Experts of a small language model.
Size: 8 layers, vocabulary 16384, 30.3M parameters.
Below are experts of layer 5 (counted from 0) of a mixture-of-experts language model. Rows are named router (the router's row for the expert) and show model dimensions 0-63. Each number is 500 + 25 x the weight over its row's rms, rounded and kept within 0 to 999. Numbers have three digits each.
After each expert's rows: "comes after" lists some tokens at least twice as common just before its tokens as in all text. This comes from a sample of Wikipedia text that the model never trained on. Tokens count by the router's weight.

# expert 15
router:512483474488514486485463512511510488521482498486504497466509470488510517464510523496487518531530471483474485513487509519522474500526527471506538488510493476453487501473518445482493525503510543
comes after: " | ", "| ", ", ", " ", " (", "; "

# expert 52
router:507539461471525442478488478495496495508498528491489509475469491449504487515494525480457513516523532486490520516485492461502509474507453534473498459511491523486484483517524474542487482518486511
comes after: " | ", ".", "–", "| ", "; ", ":"

# expert 62
router:489537507497461533477513451492512490472490453511503516572467500510466517454513479503489494466477528538488474434493467493474512489502493528511498512474481495541528483491489471455516501503541494
comes after: "\n", " No.", " In", "3", "20", "22"

# expert 24
router:504519550544491473502524469496509508505489497539496544508544510507508507489463476571541495525481497478534511475496525515508499463486510495520530528482546431505482494483469514466520497527506524
comes after: ")", ".", " |", "'", "==", "\""

# expert 19
router:453521518498531444469481489464502494531503490514504510524544509478506487475500516478501525543426497490480471505508536516459529513449485472459470521485462471520517516464503545497521511503496515
comes after: "\n", "0", "3", "4", "5", "6"

# expert 3
router:549454464544515474533500520495531479495535522483480508468477474502484455507514512489504480518522481477506499502483495516511501431509493535491519492541523515440480511540519481553515476491509480
comes after: "1", "2", "–", " ", ",", " and "

# expert 42
router:500521476459555478519471494486464458532488502522498454488517488470466473519504505508443501495487504478504537532512509498498460504467475518503525454466522514458478509513567484520484480496449513
comes after: " | ", " ", "; ", ".", ": ", ","

# expert 17
router:514493510445462484485516448498467492516479510524498469468506557494505489482500526502489507475518527518527556493485529510498477512471516527493534540532490523431536471507502488534523519534482554
comes after: "′", " on ", "\n", " | ", "| ", "″N "

# expert 35
router:542521487487500456501445474525494487531477503519473503470506485488499467483489530481508496468531487483503479512538493517523563502508508533508493527508496441534476529513500534506495499536510489
comes after: "2", "1", "–", "7", " July ", " (aged "

# expert 4
router:518519464489497453481490547527520455498517512536485519482473478498487480460470524481486481505507526457487473508498496536517522493455504543499490516465507477474514535511497495523505462539502504
comes after: "1", "2", "–", " (", " (aged ", " "

# expert 43
router:508512484489474525510499499489482483560478475523486508552563490479505492520528446485475469493489515505494517457516500482411475455453482518501500502460523533532527521493520513513476474480509506
comes after: "0", "1", "2", "3", "4", "6"

# expert 39
router:491480492534455491522445491492513544483496502484513489455506514481482469512502468479499487488482534511517508470499514516504481499508512538487493536481497531469511532437480455539513502518527433
comes after: "\n", "9", "8", "6", "0", "10"

# expert 14
router:506514525422458490480531474474497501469482522543467474490484496480499488511543541518504489481540508464484527489475505488514546462492524551454529526492506543542462495524477525508504457499488476
comes after: " |", " |  |", ") |", " |  |  |", "% |", "|---|---|---|---|---|---|"

# expert 40
router:532533509527509542520502539546514450495505482524481501503461518493447517496497522511502528513506507507498450530518494449535508480478508490512516515552504487470541466477464519485519464496485512
comes after: ".", "\n\n", "==", " =", "===", " =="

# expert 26
router:465552515476510462530531459540472487509442498497466490514516535480511484483520477457542446472514509529539512481498500515495488529492478467539500526501565480537473489505490496507495469510478495
comes after: "\n", "-", "- •", "- C", "- M", "- F"

# expert 73
router:479511562538548472504500554487457474556487461509472478499527468501469527508492533509488486504488460526478529474502520509479495512491489450437453484506453516515478537538496506523469513480491537
comes after: "\n", "\n\n", "0", "andidate | Votes |", " |  | ", " JP"

# expert 20
router:510523482532502482502469507510470479475499470486504456471483535528511490550486502545525465458517501491513478498465494484517490516474548486527496548534513512510480504489506475502479506488456525
comes after: "\n", ")", ";", "Scientific classification", "- Kingdom: Animalia", "Personal information"

# expert 36
router:527495505504507504497472467505484487477513466493512558461538536503515496468494541481533535482503484464470464442537512454512536484516494510474453491515491491469504497480521556515528500496488498
comes after: "\n", "\n\n", "\"", "\" (", "- \"", " | \""

# expert 57
router:476470520531480538469478481536486486488447457519486513512498501467508480538481540484498540477496505455525519467494480487507460517473489503505551514511511517514498526492511493491494521478501528
comes after: ", ", " in ", " (", "| ", " ", " | "

# expert 10
router:502492504504477498528524487509469540478510525529506522509468518492516481451461507485488492512510521494502506502464527540518523497489487532486464498515533523507446520532538512505489509514479489
comes after: " | ", "| ", "–", "; ", "% | ", " –"

# expert 8
router:558455525463482508518520521480518485464524473491508490507532561456480493483496478470527487503518480489505514528492490503532504517467455490484488492472515522512453467524526495466500530522509503
comes after: "3", "1", "4", "0", "5", "8"